Weights of a small mixture-of-experts language model, trained from scratch on English Wikipedia: 8 layers.
Below are experts of layer 4 (counted from 0) of a mixture-of-experts language model. Rows are named router (the router's row for the expert), up (a neuron's input weights, with its number) and show model dimensions 320-383. Each number is 128 + 32 x the weight over its row's rms, rounded and kept within 0 to 255.
After each expert's rows: "comes after" lists some tokens at least twice as common just before its tokens as in all text; "mostly gets" lists some tokens that are sent to it at least half of the time. This comes from a sample of Wikipedia text that the model never trained on. Tokens count by the router's weight.

# expert 15
router [ 92  75 110 126 121 122 174 196 150 159 177  47 113 101 107 160 123 113 142 100 151 173 155 172 183 118 169 101 118 119 130 159 175 105  97 165 119 187 147 128 118 140 178  39 133 156 130 122 159 154  57 125 126 160 162 105 214 158 113  63 117  89 154 100]
up7 [133  83 148 112 133 114 141 146 126 105 140 109 163 114 101 152 112 156 106 176 160 184 181 128 152 141 164 118 121 107 143 100  90 138  69 166 135 122 126  77 118 163  97 120 156 131 167  61 168 162 148 101 116 148 143 105 126 160 161 144 114  70 132 133]
up8 [131 132 110 121  61 120 149 143 162 102 123 158  86 178  98 135  98 124 122 186 139 134  99  61  64  92 124 110  76 111 121  70 187 112 132 100 138 119  76 111 121 122 105 171 176 183 144 125 141 156 136 144 152 143  62 140  64  92 154 141 155 146 115 175]
up9 [128 108 125 110 117 161 109 121 152 122 103 130 140 127  78 173 152 142  80  92 118 123 188  98 149 164 135 131 118 122 128 107 144 163 110  44 108 131 129 180  66 145 141 109 185 159 105 137  76  79 167 169  68 151  86 149 155  98 147  80 110 126 225 131]
up10 [ 66 125 109 174  94 165 212 148 134 151 149 124 113  95 166 149  89  81 100 132  90 146  92 124 118 118 106 138 103 119 124 110 212  78 126 147 155 136 124 151 114 135  91 146 171 161 159 149 182 122  85 130 141  84 165 138 147 124 196  80 120 152 133 157]
up11 [ 60 113 150 129  86 183 172 107 120 120  99 152 178 141 113 202 152  62  96 111 153 163 122 135 112  99 122 136 130  75 187 110 159 106 104 127 178 134 139 200 114 136 154 145 127 111 136 116 144 107 196 137  91 167 134 144 163  97 123 117 163 111 137  81]
up12 [112 161 123 189 162 158 100 140 145 128 150 116 160 139 104 108  99 118 127 112 189  93 109 195 215  91 128 139 111 154 118 179 151 127  40 167 118  97 124 171 124 136 111  32 135 170 150  74 142 160 146 153  86 102 163 104 127 174 144 117 113 145  80 136]
up13 [169 122 140  93 149  76 194 172  53  90 109 162 117 168 127 155 115 129 104 154 125 228 141 106  71 174 131 142 102 157 110 145 167 107 160  99 131 161 110 131 160 127 169 113 103 111 176 168  93 139 109 108 111 106  96 172 126 149 108 175 184 100 159  72]
comes after: " the", " of", " and", " a", " The", " an"
mostly gets: " pl", " con", " ch", " sp", " pro", " sl"

# expert 31
router [114  88  85 163 121  93 184 193 120 123 169  88 123 122 125 130 121 135 131 129  95 141 140 131 128 139 157 131 135 148 186 112 159  45  73 140 113 129 141 126 132 147 156 151 137 132  61  75 106 145  70 100 159 170 192 114 161 174 163 153 175 131  80 135]
up0 [114 121 154 187 107 159 134 132 136 109 105  60 100 123 114  66  64 136  92 149 114 164 138 212 157 142 154  64 119 100 166 143  99 121 132 191  93 125 126 152 136 100  71 157 165 131 183 120 150  60 163 138 176  70 152 163 132  91 147 130 130  93  75 133]
up1 [ 91  67  81 149 133 139 186 137 140  53 193 134  87 134 127  74 114 180 167 109  76 112 127 108 133  89 158 126  65 165 124 115 106 124  84  60 127 114 100 124  84 136 120 117  95 136 133  99  99 150 134 175 143 105 168 162 153 132 140 151 125 155 170 141]
up2 [176 122  93 123 155 162 158 162 111 126 114 127 172 152 117  98  88 156 111 129 133 129  97 148 125  97 168 132 132 142 113 101 134 166  91 170 160  66 120 121  71 135 141 176 221 138 114 142 119  95 138 187 132 109 134 154 138 213 157 164  81 154 103  72]
up3 [ 87 112 128 124 118 123  75 119 161 110 159  64 136  95 114 171 162 156 115  96 198 149  90 107 138  99  86 106 159 193 102  85 127 126 104 131 157 137 125 152 119 132 135 121 110 113 106  93 115 138 107 112 126 159 135 130 140 117 152 139 147 129 130 138]
up4 [170 118  69 163 136 111 127 119 119 137 128 132 110 134 149 132  95 165 145  99 143 112  93  90 134  74 205 117 134 116 134  99  98 129 140  75 141 156 174 135 134 154 160 113  79  63 117 101 121 159  68 111 148  73 123 150 164 139 140 110 151 152 149 130]
up5 [ 93 114  80  89 163 137 107 109 149 114 144 132 139 165 125 160 152 158 125  71 137 173 140 183  98 123 178 165  75  73  91 101  88 136 161 145 136 165 102 131 149 198 133 166 182 102 155 130 168  90 148 120 155 143 109 150 139 143 141  82 151  97 112 175]
up6 [ 94  99 131 106 141 103 150  71 111 115  90  99 109 125 118 106 111  92 104  66 166 117 185  81 159 130 163 135 155 136 131 149 156 132  92 104 117 188 133 159 106 125 101  91 139 135 128 149 144 113 117 167 108 178 114 146 111 142 168 110 110 179 134 118]
comes after: " |", "|", "-", ";", " (", " –"
mostly gets: " No.", " (", "^{", " *", " %", " 1:"

# expert 23
router [136  99  92 160  92 149 185 177 138 127 207 106 153 100 125 100 133 102 150  82 142 154 116 131 136 131 138 142 173 141 122 121 125 127  72 132 163 144 147 135 103 181 208 126 140 152  87 117 142 156 112 151 139 132 127 123 111 141  71 112 110 102  80 140]
up0 [ 88 149 107 133 120 150 137 118 127 100 151  61 169 102 176 113 116  70 154  87 170 215 141 151 148  89 115 128 123 159 101 123 112 137 146 145 117 102 171 158  29  94 166 120 146 164 128 116 121 108 130 168 159 132 152 113 139 100 201 193  65 229 158 126]
up1 [112 103 107 129  40 207 167 200  91 104 110  87 118  71 136 146 150 134 162 101 129 178 147 105  89  86 147 107 111 127  87 159 168 137 122 131 120 163  73 170  87 191 157 115  79  70  62 114  94 122 106 172 176 110 146 141 145 122 134  96 112 143  90 119]
up2 [153 113 126 107 138 136 157 137  88 154  91 140 118 116 150  99 173 131 190 151 165 107 146  95 127 100 176 108 145  93 117 157  92 140 106 146 142 119 136 112 113 134 108 132 132 125 145 147 145  74 120 159 132 146  28 130  86  66 118 179 196 117 106 130]
up3 [123 137 124 147  54 142  29 132 128 153 108 122 125 117 109  67  29  82  90  89 118 135 170 151  81  64 144 126  79  93 169 141 132 137 146 179  56  93 135 157 177  77 144 124 175  69 177 105 123 136 160 114 119  84 114  80  97 118 138 115 132 117 130 138]
up4 [ 98 151  79  91 164  97 111 148  45 105 130 118 110 163 105  97 173 139 140 133 156 107  95 104 157 154 150 176 132  63  73  73 143  95 122  94 151 166 110 104 139 180 136 101 154 157 161 108 115 155 153 149 155 128 174  94 171 115  62 168 160 133  86 117]
up5 [108 105 170  97 167 104 130 152 113 190 187 120 121 144 143 149 142 137 114 131 127  83 179 120 195 106 136 135 115 125  54 106 179 133 127  87 143  89 124 194 108 150 141 119 107 168 145 121 151  93  90 139  89  33 123 179 146 131 151 148 148 140 149 140]
up6 [107 137 113  82 200 139 124 129 110 165 152  92 142 145 140 157  97 115 140 123 151 129 199 109 133 155 101 177 118  76 152 136 180 124 103 122 130 155  98 229 102 142 117  95 115 153 165 132 187 134 143 159 127 121  78 121 131 126 176 108 147 119 200  95]
comes after: " a", " with", " his", " an", " and", " to"
mostly gets: " would", " can", " may", " will", " could", " his"

# expert 3
router [107 130 128 160  56 130 134 161 127 137 151 139 114  58 146  71 116  80  99 101 114 117 127 134  76 106 141 115 100 175 101 166 119  53  68 117 162 147 130 151  71 157 176 143 148 100 111  94  93 155 137 138 120 170 131 126 127 131 141 106 120 126  90 137]
up7 [109  89 147 121 141 164 123 105 160 214  84 161  20 147 102  83  87 117  94 124 129 151 135 105  89 116  99 145 105 139  92 118 163 124 122 179 123 140 124 159 118 120 130 116 103  55 115 149 159 181 138 111  63 121 135  96 128 148 115 129  95 147 193 101]
up8 [124  85 129 104 134  66 114 113 127 129 124 107 154  75  80 143 145 167 129 143 151 104  93 170 152 100 196 139 149 137 100  94 113 127 171  54 131 156 106 102 130 196 119 112 120  70  85 191 137 181 146 118  59  87 121  94 110  96  89 105 148 135 114  85]
up9 [107 181 178 134  90 162 167 136  58  94  91 101 137 160 112 150 177  95 109 128 139 155 106 167 162 123  97 171 100 137 163 105 125 124 146 138 106 124 137 111 125 124  92 116 201 150 101 151 174 116 144 135 156 115 179  70 110 137 117 143 102 122 157  76]
up10 [135 130 122  98 140 148 134 121 130 124  90 123 138  47 110 169 112 105  76 105 130 162 109 107 145 107 115 116 137 142 179  96 146 114 154 122  74 138  82 138 141 205 128  85 166 145 175 133 120 117 121  78  48 186 156  86 135 133 127 156 141 136 118 147]
up11 [ 94  95 154 102 150  81 197 150  57 160 150  89 152 118 111 109 115 144 115 116 130 144  56 163  82 108 168 151  86 193  72 184 136 110  94 162 115  87 116  84 121  87 149 166  99 117 125 135 139 129 108 160  98  74 183 128 157 115 111  75 100 107 194  96]
up12 [187  81 136  61 129 123 163 176 127 144 122 109 123 100 148 153 135 139  60 153 123  88  85  98 115 185  87 142  67 132 157  89 165 130 125 107 113 132 131 129  93 144 146 174  94 144 121 110 151 163 142 132 104 112 112 163 141 106 108 117 119  90 101 142]
up13 [114 207 119 131 120 177 128 118 159 152 136 122 124 105 141 161 117 153 109 132 112  63 128 123 105 127 129 128 130 128 134 156 165 110 193 148 101 151 122 151 129 132 194 200 124 167 137 197 117 136  64  90 164 112 135 114 134  47 159  77 147 170  86 111]
comes after: " |", "|", " in", " May", " January", " November"
mostly gets: " 2015", " 2017", " 2006", " 2008", " 2013", " 2009"

# expert 24
router [ 77 130 101 126 100 139 114 178 195 131 202 118 141 116 152 114 108  63 158 115 147 145 142 115 120 152 177 125 159 171 162  80  84 154  84 135 145 147 144 109 100 150 184 100 141 139 111 124 140 135 114  91 119 160 156  95 166 152 169 165 146 124 134 132]
up7 [ 98  92 131 154 143  42 140 207 128 115 142 149 138 102  83 188 108 156 138 184 109 163 149 104 131  97 124 110 113 132 188 106 133 173 105  93 115  71 126 130  88 104  56 106 198 153 132 153 113 163 144 142 175 165 181  99  65  55 129  98 119 123 158 111]
up8 [112 120 123 150  52 118 112 105 159 123 111 107 157 137 117 179 139 115 103 171 145  73 120 155 110 166 161 170 143 199 104  71  75  95  93 156 184 138 149 147 142 116 145 150 103 121 141 157 198 105 102 136 110  88 172 110 157 168 151 102  90 115 141 179]
up9 [150 126  70 153 129 174 135 102 133 110 153 152 109 114  44 178 106  69 156  97 100 106 177 173 136 168 111 118 109 141 124  89 120 105 109 113 120 123 103 136 133 155 159 107 110  92 101 125  86 156 144 121 107 167 121 187 200 111 104 148 109 174 180  92]
up10 [157  72 142 140 104 100 151 108 135 122 187  98 148  80  83 118 179  84 143 111 150 130  91 137  65 170 131  96  94 150 158 127 107  96  76 149 142 166 201 100 138  87 172 128 100 128 184 108 121 115 166  77  87 169 101 105 151 109  60  57  77 162 133 130]
up11 [161 158 157 163 143 169 170 141 192 140  91  89 147 143 126 154 123 116 139 113 117  69 154 110  67 100 153  95  78 122 124 105 131 130  57 115 152 122 171 148 123 155 131 105 144 153 123 168  61 121 145 109 153 129 154 155 110 119 129 173 105 186 130  82]
up12 [120 121  85 119 138 166  87 120 129 113 143 114 167 135 156 133  58 107 133 144 134 154 107  75  83 120  97 142 151 144 165 117 136 132  88 110  97 158 173 143 135 154 152 127 154 138 151 134 155 115 154  66  59 152 124 147 111  82 128  58 166 153  92 135]
up13 [107 113 135 172 105 108 144 139 152 151 184 164 105  85 164 193  64 169 168 125  82 153 144 134 143 123 137 104 194 231  92 116 129 163 155 143 100 139 141 123 115 180 110 138 137  78  88 128 114 158 125 131 102  52 154 132 142 111 143 129 103  77 111 106]
comes after: " was", " is", " as", " were", " be", " are"
mostly gets: " such", " some", " became", " well", " known", " available"

# expert 25
router [ 91  55 126 138 117 133 168 172 139 123 116 110 169 119 148 117 135 110 120 133 113 203 171 107 144 215 164 107 147 128 129 130 167  78  93 125 152 174 140 147 127 163 142 121  82 131 110 133 149 114 114 125  98 138 173 127 169 186 126  69 196 116 109 131]
up0 [143 131 143 129  23 111 111  87  87 114 143 117 114 173 155 174 115 156 123 122 134 149 144 122  93 114  64 145 103  98 203  79 134 106  94  95  58 156 136 146 144 144  99  96 119 156 110 118 133 144 121 172 110 175 125  61 164 113 123  81 165 150 146  74]
up1 [185  70  99 116 124 127 142  85 127 130  76 140 132 136 105  95 136  67 175 102 147 146 108 135  91 140 124 118 139 144  88 148 211 161 130 146 156 142 121 116 120  83 147  79 131 148  71  48 101 112  87  79 153 168 135 188 132 122 115 175  82 121 107  89]
up2 [154  52  89 169 106  65 118 161 117 206 148  99 132  96 109 195 117 147 124  99 117 158 183  75  75 112 106  70 106  62 167 116 188 120 154 106 107  84 136 113 172  94 150 125 175 122 157 128 151 145 164 157 102 114 119 104 134 180 161 130 122 147  77  85]
up3 [ 86 131 106 154 109 181 150 132  91 139 136 152 123 165 142 159 151 126 118 144 110 111 146 176  87 144 122 124 143 145  90 147 144 134 135 114 179 107  29 197 126 164 110 161  99 105  96  85  83 162 115  89 172 177 162 154  80  98 169 134 117 169 155 127]
up4 [154  70 167 132  98 106 149 165 113 159 133 107 106 107  85  92 111  98  72 111  75  75 118 133 146  72 135 106 103 145 104  90 136  99 141 137  75 137 118 147 121 105 162 145  82 172 147 136  82 152 174 142 129 155 122  92 103 129 111 167 150 120 159  97]
up5 [136 147  96  95  87 139 118 106 100 151 147 162 173 113  32 129 166 171  77 155 143  95 125 138 113 165 144 109 152 116 168 168 116 139 176 121 106 146 103 103 171 146 108  90 121 123 154 105 170 136 170 112  84 139  39 164 162 141 111 124 121 129 124 135]
up6 [136 158 120 103 125 117 156 122 145 122 130 131 104 123 178 151 107  80  79 170 112 116 131 126  77 104 131 185 159 159 128  51 102 148  87 111 150 139 149 125  94 121 114  98 167  57 133 156 121  95 101 154  95 101 195 113 108 116 146 120 143 131 127 159]
comes after: " ", " 0", " —", " 1", " 2", " 3"
mostly gets: "|---|---|---|---|---|---|", "|---|---|---|---|---|", "|---|---|---|---|", "|---|---|---|", "|---|---|", "};"